Weights of a small mixture-of-experts language model, trained from scratch on English Wikipedia: 31.2M parameters, 32 GeGLU neurons an expert.
Below are experts of layer 4 (counted from 0) of a mixture-of-experts language model. Rows are named router (the router's row for the expert), gate (a neuron's input weights, with its number), up (a neuron's input weights, with its number) and show model dimensions 0-127. Each number is 128 + 24 x the weight over its row's rms, rounded and kept within 0 to 255.
After each expert's rows: a language model's description of what the expert responds to. This comes from a sample of Wikipedia text that the model never trained on.

# expert 3
router [123 204 123 115 131 126 126 176  95 142 127 117 131 136 160 114  99 112 108 118 117 140 120 140 122 130  86 129 140 124 125 152 105 150 133 161 142  95 157 131 132 128 138 165 146 169 123 111 104 148 172 153 157 129 123 124 150 128 141 131 147 115 101 145 144 126 123 148 149 112 152 141 153 131 101 133 140 156 121 160  92 195 129 140 141  87 143 172 104 105 155 159 121 119 179 154 157 116 103 121 106 134 121 116 155 102 116 133 115 149 150 116 138 124 100  95 128 202 130 175  90 190 135 105 153 104 122 123]
gate1 [128  95 130 129 121 115 142 122 102 173 115 137 185 129 143 147 142  98 125 143  93  99 128 127 142 136 145  65 136  94 169 124 126 140 112 114 172 108 107 100  79 104 140 126 138 129 164 152 127 131 150 116 105 120 127 155 142  93 126 103 116 140 115 140 185 100 129 135 110 133 137 153  85 124 149 108 149 143 133 137 123 145 144 153 133 141 137  86 149 137 165 161  94 107 123 126  99 144 195 137 140 193 128 143 117  87 138  85 141 143 107 158 163 136 132 138 128 148 154 132 130 113 139 114 154 132 128 195]
up1 [157 163 151 139 139 105 151 201 139 147 128 154  82 142 114 131 166 121 120 115 120 103 141 168 133 125  85  91 163 145 118 185  90 131 137 129 104 130 117 159 114 120 135 139 140 129 127 114 116  91 170 152 143 113 113 158 169  77 156 161 111 134  96 140 157 130 139 117 157 111 141  90 104 137 122 111 102 131  88 166 127 151 190  90 124 133 115 125 159 122 148 130 166 156 138 135 130 115 114 136  99  96 148 129 122 142 121 166 142 115 164 119 140 138 129 119 117  91 129 143 108 163 153 141 101 142  86 127]
It responds to: Closing parentheses, quotation marks and brackets ending a quoted word or parenthetical, e.g. "experiment", (1.93 m), (Winston Rekert).

# expert 43
router [111 139 145  93 158 110 140 139 109 104 168 143 113 108 142 149  88 108  90  92 137 115 103 164 172 128  85 130 133 116 122 164 108 148 127 140 135 114 133 128 137  80 170 187 141 195 102 112 123 137 131 165 145 147 127 103 167 132 137 121 150 154 118 132 131 151 160 142 148 116  89 145 122 150 110 153 133 140 147 146 108 190 106 106 161 103 134 155 126 132 149 133 162 126 166 155 155 127  91 128 105 134 117 130 140 110 118 149 135 166 108 117 150 144 100 118 126 190 125 153 111 175 119 111 162 117 133 132]
gate1 [172 121 153 151 128 127 118 116 126 154 183 109 136  94 130 114 155 136  97  79 151  87 119  82 137 130  63 153 114 100 144 139 103 126 159 140  77 104 126 114 174 136 141 149 127 109 122 107 118 126 126 159 135 157 159  94 125 109 114 146 158 153 111 129 118 185 122 138 156 101 140 111 137 103 109 121 142 128 130 126  98 175  99 128  78 149 129 124 116 135  96 146  87 121 134 154 123 131 119 134 113  84 107 105 107 127 127 162 113 148 138 122 136 122 138 119 153 158 105 143 152 147  88  67 148 129 172 115]
up1 [133  86 112 155 134 149 155 102 136 147 111  92  96 142 105 151 160 107  99 141  89 124 138 182 105 135 184 125 134 123 114 116 168 139  86 100  96 134 101 185 181 121 139 150 110  96 119 130 129 138 149 115 111 109 124 143 160 150 151 144  91 144 116 127 125 112 175 107 152 110 132 136  99 111 124 119 112 103 122 157 171 108 164 127 152 159 128  85 153 132 147 106 161 105 165 130 104 125 127 153 153 135 119  84 152 119 119  88 155 133 135 162 127 124 107 129 131 134 130  99 120 141 146 195 117 120 100 121]
It responds to: Closing brackets and braces in formulas and lists, year-final digits and numbers, and place names ending a clause, like Arizona.

# expert 58
router [143 136 148 112 120 131 156 167 149 152 151  96 135 126 135 128 103 114 109 137 133 118 123 168 180 147 116 133 136  95 124 105 127 156 130 157 140 113 146  97 110 124 110 187 137 159 133 147 103 106 137 126 136 110 142 100 181 166 101 137 153 100 163 126 123 162 106  86 128 131 136 140 120 151  75 146 142 142 172 120 140 164  82 141 105 103 114 138 146 131 150 126 146 113 133 160 161 121  98 112 132 142  90 118 127  78 102 141 166 133 104 100 161 125  60 149 118 173 150 141  88 160 139 106 150 126 127 105]
gate0 [138 100 109 130 134 185  93 125 104 144  87 149 183 120 150 115 144 147 115 140 125 160 145 177 153 175  87 136 137 141 156 132 135 132  76 113 143 151 131  89 133 163 118 126 133 140 125 131 156 117 155 125 134 113 120 175 105 144 112 145 135  99 109  57  86 110 123 134 118 100 121 142  92 118 139 147 129  80 154 132 138 143 138 104 104 105 126 119 118 114 161  91 130 142 113 120 109 139 156 148 189 103 137 106 101  95 138 171 140 127 122  98 102 145 122 106 148 125 134 147 112 107 134 118 177  96 110 106]
up0 [141 157  94 129 134 107 138 126 162 119 152 132 101 148 132 145 105 155 182 134 152 140 136 152 151  93 124  78  96 118 156 159 141 139  97 138 146 190 119 173 136 121 155 110  99 159 124 130 109 115 117 154 164 180 109 136 143 130 138  82 143 113  94 140 158 140 116 121 142 134 104 137 134 157 111 123  90 128 166 136 137  95 153 152 118 131  88 116 137 124 136 155 160 145 152 126 131 141 162 148 123 125 101 151 140  99  99 114 122 164 166 144 118 105 133  85 172 133 134 126 142  94 137 134  80  59 137 118]
It responds to: Prefix pieces at or near the start of longer words, such as re, un, dis, inter, con, under, pre, e.g. reuth, turrets, Printers.

# expert 34
router [137 204 133  99 108 130 160 157 167 114 127 123 115 138 158 123 122 130  86 118  84 135 133 160 196 167 139 128 113 123  80 161 127 153 135 171 154 118 143 122 111 111  93 170 147 160 129 107 127 116 125 136 117 135  96 120 136 134 144 141 165 129 169 135 156 130 108 105 101  78 138 133 152 127 133 159 148 160 122 119 111 134 123 142 139 103 120 169 119 171 151 150 142 109 157 135 135 143 110 133 112 144 132 152 121 156  98 142 129 131  96 124 164  95  78 141 135 192 126 145  91 130 149 141 155 107 141 139]
gate0 [165 134 170 133  92 188 145 138 124 122 134  93 122 141 156  62 121 168 126 132  92 143 130 145 151 124 114 134 112 105 112 102 127 130 142 126 169 161 135 112 118 129 108 131 132  98 133  96 138 124  97 135 107 110 154 156 134 142 114 184 103 152 145 151 120 115 112 105  99 130 172 128 107 156 103 122 126 131  93 171  67 152 132 104 112 112 133 111  96 141 142 168 141 164 110 139 161 154  96  99 117 135  90 148 130 165 130 114 105 161 126 120 159 147 142  89  90  90 146 115 120 112 114  96 116 115  94 147]
up0 [162 135 152 119 139 133 119 141  90 111 143 120 137 131 145  64 118 159 126 115  86 136 128 141 138 137 131 131 138 101 102 121 135 154 149 125 155 151 129 118 118 144 132 117 138 100 142 105 158 105  88 130 101  96 146 158 144 134  98 179 103 151 157 159 122 110 111  88 118 122 150 128 118 122 102 107 137 166 107 153  61 166 108 125 138 104 118 146 147 118 155 164  94 206 117 118 159 138 125 134 112 129 116 139 131 187 137 110  94 105 159 115 156 176 137 144  99 112 142 123 126 115 122 119 128 131  63 152]
It responds to: Temporal and relational connectives starting a clause or sentence, such as In, after, during, when, where, prior to, However.

# expert 15
router [136 165 150  98 110 114 130 153 151 142 151 128 116 124 132 160 123 120  96  73 122 124  75 166 150 133 109 128 151 130 112  94  86 147 173 119 114 109 153 125 119  98 160 168 136 167  71 118 163  86 134 151 148 147  76 123 146 114 149 123 164 140 113 122 146 134 147 148 143 104 119 141  94 125  98 138 134 154 134 128 109 184  92 150 151 123 140 141 131 112 163 103 140 135 147 131  99 152 126 126 115 136  96 133 152  98 139 104 121 136 126 116 182  83 101 113 129 181 132 123 110 148 139  75 132 115 101 127]
gate1 [139 150 148 115 120 148 117 124 128 115 141  82 125 118 114 142 127 116 142 114 115 115 112 107 112 116 144 129  85 135 128 100  97 125 148 140  81 128 142 112 137 137 127 147  83 150 100 102 112 167 123 146 114 110 122 125 139 150  99 150 128 126 147 126  73 111 152 114 154 109 110 151 134 108 145 112 134 116  96 110  64 164 125  89  95 109 118 140 107 202 115 113 155 112 165 137 129 174  73 123  79 132 143  67 119 128 110 155 158 165 160 129 111 101 128 109 118 186 114 117 130 144 145 112 127 135 148 175]
up1 [145 137 120 111 128 158 123 105 106 125 101  96 122 102  89 129 127  96 121 101 137 108 116 116 114  85 171  73 130 170 137  76  74 128 131 144  90 106 139 104 131 132 111 128  83 139 108  99 103 125 136 118 121 120 151 107 152 107 125 157  91 140 147 114  96  95 152 153 130 125 111 158 127  89 118 103 146 109 136 102  97 149 117 102 101 125 114  95 121 187 100 134 158 139 154 155 101 155  73 139  92 165 125  95 124 118 122 126 150 130 182 138 115 123 121 115 111 173 126  96 129 131 127 134 117  92 148 155]
It responds to: Hyphens, en dashes, slashes and plus signs joining compound words, names or scores, e.g. desert-adapted, 59-year-old, Lin Guan-yi, 0–0.

# expert 10
router [147 134 138  81 113 129  97 178 147 158 126 144 140 107 127 137 107 107 112 126 114 115 132 163 153 127  76 125  86  95 112 161 103 131 133 148 135 179 120 121 143 110 143 211 135 151 121 129 161 146 132 182 167 119 128 131 108  96 144 147 173 134 109 163 132 126  90 144 131 155 124 125 110 143 143 128 134 131 121 112 146 161  99 122 137 116  91 134 159 106 119 124 154 128 149 142 116 150 120 128 138 181 126 142 136 144 147 109 150 134 122 126 132 124  39 114 138 158 127 140  70 137 150 161 127 107 152 128]
gate1 [118 134 158  56 112 132 109 118 133  50 113 149 142 117 115 125 131 128 140 158 117 154 117 102 168 125 108 175 136 142  61 155 120 154  88 116 116 107  93 142 139  84 128 142 153 110 128 132  99 102 112 155 111 116 100 147 126 115 157 140 115 151 152 140 114 116 110 115 101 129 148 141 142 141 118 117 162 101 146  99 139 147 135  70 174 142  84 160 170  97 133 122 139 157 148 135 119 114 109 142 101 121  71 142  98 108 114  96 126 129 132 143 107 123 101 162 119 150 133 170 122 138 123 122 131 151 112 135]
up1 [147 122 118 165 183 149 146 159 119 142 110 143 123 115 165 123 135 101 159 129 116 125 134 148 112  88  90 149 138 176 154 129 137  88 168 133 126 121 139 109 121 125 143 120 152 158 125 149 146  73 113  91  91 144 140  93 174 154 111 112 120 111 107 119  88 155 133  93 136 149 141 161 113  86 134 137 123 162 135 136 153  96 115 145 115 135 139 120  54 113 159 145 158 120 134 125 106 103 181 128 147 134 166 134 144 133 145 141 178 114 125 136 151 158 135 123 116 111 128 133 120  97  75 150 103 162 105 130]
It responds to: Word-piece continuations inside names and rare words, especially after a capital letter, such as Albre-ht, unsig-ht-ly, Bertu-zz-i, W, Fl.

# expert 12
router [162 164 157  93 154 133 124 167 175 128 152 127  89 143 157 133 110 105  99  92 149 127 135 160 169 156 126 175 119 102 116 135 107 134 140 126 101 147 167  94 119 118 142 186  84 178 128 108 155 145 145 133 119 132 122  98 128 148 114 104 143 108 116 145 134 119 135 116  93 121 143 150 116 171 128 134 126 153 131 150  83 146 103 190 126 128 137 136 141 151 152 109 154 163 153 170 128 153  86  80 120 140 149 125 122 118 107 130 169 145 120  91 137 114  88 127 140 148 128 134  90 121 152 110 158 132 111 122]
gate1 [142 127  99  77 131 104 133 153 122 133 130 151 126 124 156 142 136 159 136  98 132 165 130 125 102 124 135 181 140 125 153 135 123 113 181 126 135 101 125 110 114 180 107 136 108 117 142  96 139 137 135 110 139 127 145 102 106 132 106 103 141 150  80 160 110 151 149 127  79 112 156 160 119 107 112 148 148 135 137 133 126 125 168 128 176 115 138 143 145 184 178 156 161 158 181 134 123 142 122  89 132 150 173 169 171 128 116 136 122 118 141 146 114 100 148 108 166 114 135 124  88 117 175 101 137 171 154 120]
up1 [168 117 109 152  94 108 116 161  95 138 140 184 110  98 132 119 113  87  83 147 152 109 154 117  95 158 152 133 129 139 121 128 131 112 130 136 117 136 136 117 116  80 124 150 106 144 115 112 162 134 119 148 110 122 144  96 119  85 117 149 169 130 163 102 104 123 161 119  94 100 189 118 107 165 121 133 127  90 161 168 106 125 132 107 148 129 121 143 152  97 142 120 144 126 161 137 128 125 109  97 157 112 122 173 104 136 127 111 156 110 130 159 141 156  86 191 135 100 164 139 170 139 121  88 109 112 140 151]
It responds to: Mostly and, plus but, while, although, and the century-decade prefixes 195, 201, 188 that begin years.

# expert 25
router [109 172 116 137 123 114 119 133 130 137 128 126 123 152 119 137  55 114  93 120 128 130 116 116 126 125 103 151 101 119 105 143 121 136 143 153 119 180 177 134  93 121 147 154 142 159 154 100 157 112 142 159 170 145 103 110 148 162 163 134 162  92 152 164 135 108 139 112 114 110 172 142 126 121 162 143 145 140 152 162 109 171  95 127 148  77 117 185 106 109 156 127 138 141 157 139 138 162 106 122 131 139 171 126 134 127 117 121 119 159 106 127 128 115  65 164 124 156 122 150  78 111 130  99 157 146 129 121]
gate1 [136 107 112 113 121 132  93 140 135 130 150 126 102  80  82 137 122 134 139 149 157 143 100 120 135 123 189 152 168  83 148 111  99 102 157 170 125 151 196 121 149 137 158 120 163 129 145 121  95  84 143 166 151 133 134 153 126 120 154 110 154 106 159 120 170 115 138 103 101  94 136 120 153  99 122 109 149 165 133 122 132 102 112 113 106 122 142 117  92 135 145 106 110 118 174 121 144 117 143 109 133 150  69 167  73 135 122 121 107 185 103 125 124 133 122 130 136 111  99 108 125 124 112 113 109 143 104 147]
up1 [140 121 170 120 119 109 133 128 134 152 139 121 130 171 170  91 189 129 115 119  92 103 172 145 131 168  87  97 113 159 125 139 163 133 113  90 104 108  94 131 129 108 168 113 108 157  94 123 133 163 139  91 134 102 132 127 124 101 116 126 124 159  99 162 105 118 130 112 120 146 106 139 108 166 112 151 104 105 113 153 132 133 138 131 143 105 126 159 159 168 139 127 172 143  69 131  96 128 128 102 125 105 187  97 131 106 129 136 150 112 161 147 149 110 143 127 141 133 165 136 129 108 195 148 139 142 136 110]
It responds to: Abstract or common nouns, often -tion or -ment words, that come before of or in, like development, population, album, trial.

# expert 45
router [150 177 124 135 117 153 116 171 140 126 132 145 102 150 142 137 119 149 142 139 147 118 127 173 115 138 116 110 136 117  97 157 119 186 136 159 112 173 182 122 119 124 127 187 153 130 117 102 165 110 110 158 136 131 109 137 197 133 168 148 145 147 122 175 115 126 144 123 129 105 151 112  91 123 166 157 147 163 145 132  94 158 101 171 174 102  99 128 120 107 167 133 157 164 155 164 157 113 109 126 120 154 119 105 117 145 128 109 140 139 117  86 129 132 114 125  95 158 133 150 106 157 138 120 131 114 131 149]
gate1 [165 104 153  83 135 150 129 146 156 136 138 126 112 184 149 135 138 137 132 127 139 141 115 142 134 112 130 127 120 138 113 142 120  87 138 115 167 101 149 115 145 145 124 144 131 130 140 130 131 174 135 103 143 165  76  97 190  88 106 115 138  50  80 134 138 169 118 115 101  79 120 130 103 121 158 102 133  80  93 133 139 121 121 140 137 121 170 119 158 121 165 111 132 106 125 138  78 104 139 124 138 124 120 148 106 116 148 127 135 110 129 145 117 135 113 135 136 159 148 148 111 108 119 139  70  85 160 168]
up1 [ 81 120  84 153 121 122 127  96 128  94 113 127 147 126  88 105 148  88 105 124 135 170 167  88 147 117 120 135 134  89 133  95 111 131 157 134 116 150 100 145  86  84 123 119 101 154 134 118 104 104 139 133 130 108 156 156  69 167 170 124 124 140 139 125 121 114 135 120 156 131 156 124 132 146 142 128 141 150 140 113 172 101 130 107 153 106  88 142  87 132  67 128 113 107 153 162 136 125 123 141 168 153 134 106 156 173 129 137 119 121  90  88 110 118 102 103 100 127 129 124 104 138  99 118 141 115  73  98]
It responds to: Opening or middle pieces of words in art, research, biology and medal contexts, e.g. Pal-omas, hor-mon-al, art museums, Bronze medal.

# expert 40
router [150 196 149  87 164 135 157 156 160 132 136 113 101 146 158 159 109 108  85 101 119 126 133 135 164 160 110 127 135 129 102  85 147 179 142 154 119 105 120 113 123  86 137 158 130 174 101 103 129 141 140 140 146 147  80 118 140 121 121 141 131 121  82 119 129 140 128 143 122 137 114 132 109 126 139 143 112 158 139 153  85 147 107 142 180 139 134 145 120 155 179 117 114 117 130 184 135 125 105 120 120 156 121 115 132 113 131 118 159 138  87  72 150 131 106  99 145 163 139 129  94 123 149 110 179 147 111 108]
gate1 [121 157 144 111 113  99 144 144 118 145 123  87 138 174 145 103  99 115 141  99 102 120 116 106  55 114 113 140 101 147 125 118 161 164 151 158 129 114 110 144 177 137 115 132 156 147 132 151 126 124 116 134 140 144 124 129 166 174 178 139  57 139  89 138 111 107 128 160 134 141 111 115 152 129 155 136 106 133  92 129 129 131 141 109 182 123 139 111 142 140 129 108  96 140 121 112  78 127 122 113 128 152 116 175 130 139 193 111 138 119 129 146 124  88 129 121 122 145 125  96 150 119 145 113 110 131  69 175]
up1 [138 102 100 128 129 149  95  82 118 127  93 151 134 104 134  31  98 114 128 107 133 103 139  56 122 100 141 132 114 140 138 135 122 127 133 169 141 123 125 134 124 127  72 126 114 146 123 152 137 104 111 134 105 134 162 127 144 155 141  96  95 138 120 113 131 102 140  95  94  99 106 105 126 115 141 112  90 111 112 124 124 122 123 110 127 132 147 127 104  71 136  98 100 118 128 103 103 109 185 166 126 115 101  99 118 144 147 158  92  92 120 138 130 130 103 158 142 174  84 107 111  94 143 122 126 128 107 136]
It responds to: Conjunctions and prepositions linking phrases, mainly and, by (especially passive "led by", "owned by"), with, or, &, vs; also table row line breaks.

# expert 56
router [168 138 145  97 108 101 133 120 144 143 111  94 130 138 137 144  91  90 127 134 143 128 117 146 197 177  82 133 102 121 109  87 123 137 114 125 111 129 177 141  90 116 115 182 153 175 116 145 136 124 137 163 170 134 128 108 164 154 139 117 152 144 144 131 161 145 119 137 107  98 130 138 113 178 133 151 160 162 150  98 158 131 140 154 142 111 125 154 139 119 177 102 148 124 170 138 121 132 119 122 112 120 127 122 146  97 139 131 170 109 112 115 162 135  72 118 121 173 144 134 103 149 106  92 117 135 125  95]
gate0 [111 129 110 126 136 156  93 112 117 117 112 100 177 143 176 121 116 103  94 134 123 151 127 113 180  92 129 130 181 123 171 130 137 170 100 130 126 112 146 133 142 142 114 143 106 125  98 172 170 124 178 142 179 106 125 130 110 133 141 140 149  94  84 142 126 142 123 103 121 160 123 117 107 189 149 134 140 106 140 115 126 111 125 145 132 138 108 151 133 134 139 135 154  99 122 104 119 147 115  88 138 109 133  77 157 161 121 103 135 143 149  88  89 142 116  93 136 188 131  96 114  93 141 104 118 100 101 108]
up0 [158  91 104 112 172 150  94  88 126 126 124 112 130 148 145 148 133 115 116 148 126  99 135  83 153  83 123 134 149 163 124 114 130  95  96 119 135 130 134 151 134 100 167 143 107 114  82 156 106  81 148 157 125 154 117 105 163 141 115 118 147  77  95  98 102 179 130  97 117 171 148 112  99 150 149 138 145  98 142 128 143 118 146 137 108 116 128 142 117 109 128 107 158  99 110 131 106 121 118  89 134 105 131  81 138 156 134 110  99 163 127  91 102 154 131 152 123 180 125 125  82 112 136  88  93 104 125 109]
It responds to: Short consonant-plus-o pieces inside names and words, such as co, bo, lo, be, to (pan-to-graph, Kal-go-orlie), plus hyphens and such.

# expert 23
router [134 173 122 133 136 124 103 163 184 113 129 121 138 148 114 184 103 153  92 100 155 134 106 186 187 105 107 124 109 138 107 161 129 134 155 132 123 116 152 115 111 104 142 180 113 133 102 120 183  79 134 145 115 115 109 109 137 133 142 139 137 120 111 138 128 117 113 143 106  97 128 152 141 130 154 139 146 186 143 139 110 160 115 167 148 125 131 167 125 121 173 126 152 134 111 135 131 175  88 104 134 157 127 125 115 137 130 109 138 164 130 114 177  97  78 152 144 161 127 134 117 175 122 134 138 114 120 130]
gate2 [132  76 145 114 156 114 129 160 117 109 159  75 158 113 156  85  94 129 114 113 171 107 154 103 149 124  87 113  97 125 157  66 164 156 154 133  94 107 121 141 100 117 104 159 155 117 108 117 138 104 141 147 110 131 141 114 185 115 147 116 147 122 107 114  94 136 134 139 113 139 145 147 121 178  93 139 141 132 134 174 123 128 150 101 130 121 109 162 122 145 134 121 145 144 108 141 132 180 102 113 156 130 122 124  96 172 143  89 153 129 165 150 127 106 127 150 163 102 161 148 140 162 158 142 135 115 112 116]
up2 [134 141 106 109 171 143 126 104  93 129 143 138 142 134  76 111 106 121 140 157 162 162 112  88 135 144 161 137 105 181  93 125 154 120 110  91 126 131 132 112 122 106 153 127  85 140 133 152 112 148  77 147 158 148 144 141 153 130 112 157  97 133 119 142 170 114 173 138  95 148 136 201 156 127 112 116 193 146 124 120 146 120 134 161 104 123 104 105 171 157 114 116 151  98 130 104 127 116 146 129 124 118 107 155 148 143 136 117  94  90  96 124 120 144 136 126 143 126 124 121 150 109 143 169 135 134 105  70]
It responds to: First part of years (201, 199, 192) and month names in dates, plus the piece eph inside words like elephant, Mephisto.

# expert 18
router [146 178 133 136 118 112 137 141 150 114 104 113 122 121 148 148 133 174 112 145 134 138 143 117 145 113 130 123 122 147 136 141 127 151 154 197 124 137 161 132 112  98 124 223 151 144 105 127 160 107 131 164 157 123  93 110 114 148 127 121 148 115 124 173 136 162 129 136 137 142 125 169 103 125 144 169 140 180 138 104  98 150 121 149 145  80 130 156  96 116 152 132 166 109 139 157 120 151 105 102 115 162 156 131 110 124 109 115 151 166 141  98 133 129 108 143 124 154 153 128 146 155 156  64 143 147 101 127]
gate0 [159 127 116 127 128  93 105 150 157 157 169 138 174 125  96 165 123 157 156 150 171  95 129 145 165  92 111 132  92 126 114 123 146 131 117 150 116 199 151 135 135 109 123 137 128 127 128  90 101 155 133 137 153 120 144  94  97 160 164 136 149 159 131 135 156 144 124  93  90 132 152  98 104 123  75 111 134 135 133  93 145 143  93 132 140 106 123 147 147 149  92 134 140 117 154 144 113 138 195 122 135 133 120 153 118 130 138 120 122 136 128  73 110 120 128 104 131 145  82 164 137  97 130 106  82  87 131 112]
up0 [130 115 117 112 112 151 101 126 133 126  91 100  92 131 142 113 110 137  92 101 123 126 100 115 102 150 122 147 169 131 114 142 138 135 138 120 128  73 135  70 132 121 158 117 147 121  86 117 131 102  99 158 118 121  89 135 178 115 159 154  95 107  99  95 101 106 124 128 129 128 139 135 124 111 125 124  83  84 112 137 142  96 186 154 170 116 153  89  87 121 132 129  92  95 113 131 160 142 112  96 113 111 154 105 133 124 126 115 138 121 188 172 141 134  96 159 165 111 163 140 113  95 133 158 135 131 151  97]
It responds to: First capitalized pieces of names and words, such as Arab, Flor, Lev, Gra, Bru, in lists, credits and places.

# expert 5
router [131 167 163 130  98 123  91 168 128 163 122 130 102 127 126 171 102 137  80 116 133 110 119 179 158 166 102 114 122 115 112 107 150 151 142 154 122 137 140  98 130 115 132 159 166 164  92 114 158 117 144 157 133 158 123 109 156 143 149 156 168 116 129 156 128 139 119 117 129 132 123 115 116 133 185 137 121 173 123 152 121 139 133 110 161 101 121 154  91 139 188 124 150 128 162 141 120 166 112 111 149 168 149 141 116 113 116 144 147 128 111 101 111 112 106 127 121 179 104 134  51 144 133 113 144 139  91 145]
gate1 [164 110 178 140  73 126 100 137 122 105 101 129 112 157 137 135 136 199 127 152 165 135 134 106  81 182 123 154  96  91 137 108 126 114 130 120 117  81 103 138 152 126 121 131 140 121 158  98 155 118 166 108 143 152 104 128 119 138 132  79 112  89 157 146 112 111  85 110 151 126 145 121 110 153 134 127 111 152  87 150 170 136 140  77 153 121 152 132 113 141 125 136 149 160 182 119 115 118 161 107 157 114 115 113 124 120 105 138 120 171 167 123 119 146 129 154 125  95 124  97 113 127 133 113 130 141 149  97]
up1 [177 124 125 148 109 133 103 176 131 136  84 156 113 128 140 150 109 112 103 129 161 143 123 129 129 189 136 132  95 101  93 126  99 134 132 112  98  98 105 169 139 105 145 126 127 129 133 119 150 126 164  97 126 141 107  87 139 118 133  82 115  81 121 153 142  78  97 150 153 105 110 121 128 138 106 130 109 136 116 133 142 103 145 116 115 127 167 112 117 122  97 117  59 140 159 120 100 166 151 116 158 121 122 113 129 131 143 158 106 180  94 138 116 184 133 111 138  84 106 115  90 126 150 123 136 163 165 130]
It responds to: Prepositions such as by, with, on, about, under, between following participles or nouns, introducing a noun phrase: taken over by, documentary on.

# expert 8
router [121 146 136 113 123 143 128 116 151 153 135  75 128 110  98 137 119 159  88 111 138 112 116 142 144 141 100 122  96 125  89  93 123 113 145 150 116 136 166  85  93 136 123 204 131 149 145 135 131 104 132 185 150 131 106 117 138 141 124  83 123 130 141 138 124 148 116 172 123 113 127  86 107 167 160 144 150 125 162 144 118 157 117 128 136  90 102 138 116 148 143 109 149 121 126 176 122 137 100 101 119 123 118 106  84 126 137 135 129 135 119 157 121 117  45 134 143 166 159  94  93 132 164 137 144 172 153 130]
gate1 [151 135 123 158 174 114 125 134 194 157 159 129 126 144 148 147 122 142 146 106 139 128 152 107 125 129 107 127 133 124  72 123  97 104 144 137 153 150 154 111 120 130 137 159 116 137 151 153 115  57 109 147 103 128 120 100 142 102 148 111 119 125 123  72 130 145 123 101 139 151 161  85 162 139 110  74 124 130 144 117 101 150 100  91 100 147 101 181  97 115 159 121 108 102 111  92 137 123  97  90 140 129 122 141  95 128 110  94 127 143 119 121 138 164  93 150 139 117 160 169 100 100 132 109 116 103  94 126]
up1 [167 137 121 143 158 111 126 134 163 140 113 131 110 137 145 152 104 198 150  74 132 129 156 132 150  99 137 126  96 131  93 155 146 119 167 175 107 136 153 152 139 103 108 128 139 124 152 167  84 115 123 206 130 128 114  86 123 140 114  97 124 113 149 101 153 118 106 116 109 137 101 116 130 103 118 115 146 131 176 164 118 148 116 117 142 137 120 137 107  88 115 128 135 100  97 144 102 129 131 137 131 152 123 135 113 103 152 119 140 176 111  82 171 116 133 150 121 114 145 163 106  96 118  66 133 114 103 135]
It responds to: Short stem pieces right after a word start, often Latin-derived, such as gl-ac-ier, ag, ec, exp, trans, comp, im-personator, Per-centage.

# expert 41
router [131 126 157  68 131 108 129 171 149 125 121 154 103 126 129 157 126 117 120 113 129 141 109 146 126 146 102 143  95  97 105 147 127 167 119 122 137 162 133 114 151 123 157 199 123 146 122 104 161 128 157 152 169 131 101 116 121 127 170 146 181 151 155  99 171 135  98 155 110 136  95 136 116 154 127 130 117 114 136 120 118 150 119 118 186 110 106 176 136 114 162 119 140 133 139 141 126 127 128 147 141 103 130 151 145 137  94 151 144 139 100 112 119  93  86 128 153 170 142 140 100 194  93 121 171 113 113 161]
gate1 [159 100 115 120 146 138  96 123 142 146 166 150 134 139  92 107 154 147 143 148 158 125 129 107 120 114  70 132 159 154 100 134 110 168 128 135 153 124 128 133 155  92 137 163 156 127 121 143 167 110 106 106 149 134  98 115 127 163  79 183 161 138 133 188 138 105 134 117  93 131 112  87 117 125 142 123  98 149 131  86 124 140 103 121 155 102 165 155  78 148 114  89  94 138 128 151 130 109 147 138 114 112 110 174 128 139 119  96 144 101 126 157  96 107 133 163 144 147 119 157  98 122 119 129 123 134 146 187]
up1 [146  99 130 140 132 112 104 111 111 141 148 156 144 145 121 128 158 133 159 154 147 133 105 158 108 141 106 119 153 136 102 168 125 132 114 146 203 108 130 133 167  69 161 152 149 124 147 161 191 126 153  86 166 113  81 118 108 139 114 168 165 141 126 168 119 100 134 130  82 124 107 111 132 116 149 152  89 129 165  91  98 127 107 119 165 122 124 134 107 147 128 130  80  94 111 121 130 109 156 115 124 101 109 130 137 137 139 123 166 107 100 134 100 104  99 140 162 139 142 104 112 131  90 132 116 122 136 162]
It responds to: Final word pieces and digits before punctuation, such as pover-ty, Tall-ant, Le-ot-ta, and numbers in coordinates, percentages and measurements.

# expert 35
router [140 214 130 111 108 129 113 140 116 129 134  96 130 110  99 127 158 137 107 118 127  96  93 125 147 181 120 124 131 131  88 101 122 163 140 147 155 133 130  94 123 104 150 158 139 172 123 150 125 121 157 136 158 146 105 117 118 166 114 132 168 155  84  97 152 151 113 111 140  98 152 114 111 129 155 159 141 163  96 141 114 139 134 141 123 106  94 174 135 146 157 140 164 111 158 141 114 153 137 111 129 127 127 146 119 124  98 128 130 173 147 105 150 111  91  98 119 174 128 124  82 166  99  97 104  99 137 168]
gate1 [120 174 126 130 104 123 168 112 190 112 106 100  84 144 120 150 143 165 109  77  99 146  83 108 111 147 176  98 134 101 121 131 114 138 114 136 117 110 115 146 132 143 163 124 143 129  97 106 130 154 157 115 113 124 107  86 125 109 111 115 133 132 148 150 181 108 146  89 146 106 151 139 136  84  93 179 132  97 135 139 170 130 140 136 114 107  89 106 159 169 110 148 120 152 124  85 131 104 124 126 131 146  75  99 151 128 104  77 140 149 103 144 118 113 116 142 116 141 144 150 117 134 128 133 124 146 152  95]
up1 [134 158 163 123  96 117 132 125  72 164 121  85 147 106 108 136 121 162 121 129 149 137 158 127 133 158 119 102 159 101 101 148 149  87 111 128  99 140 119  91 103  99  75 134 148 149 142 174 154 154 127 143 102 128 123 130 163 107 135 101 157  91 150 129 155 133  99 115 106 157 143 141 150 141 166  91  81 145 126 138 145 135 117 144 174  87 138 126 135 111 156 123 119 148 117 148 146 113 131 159 125 113 124 158  88  82 109 112 125 121 166 105 123 152 128  99 138 120 164 153 108 138  93 126 112  85 152 178]
It responds to: Number words and quantifiers such as two, three, both, several, many, other, between, plus of after them, as in numerous groups.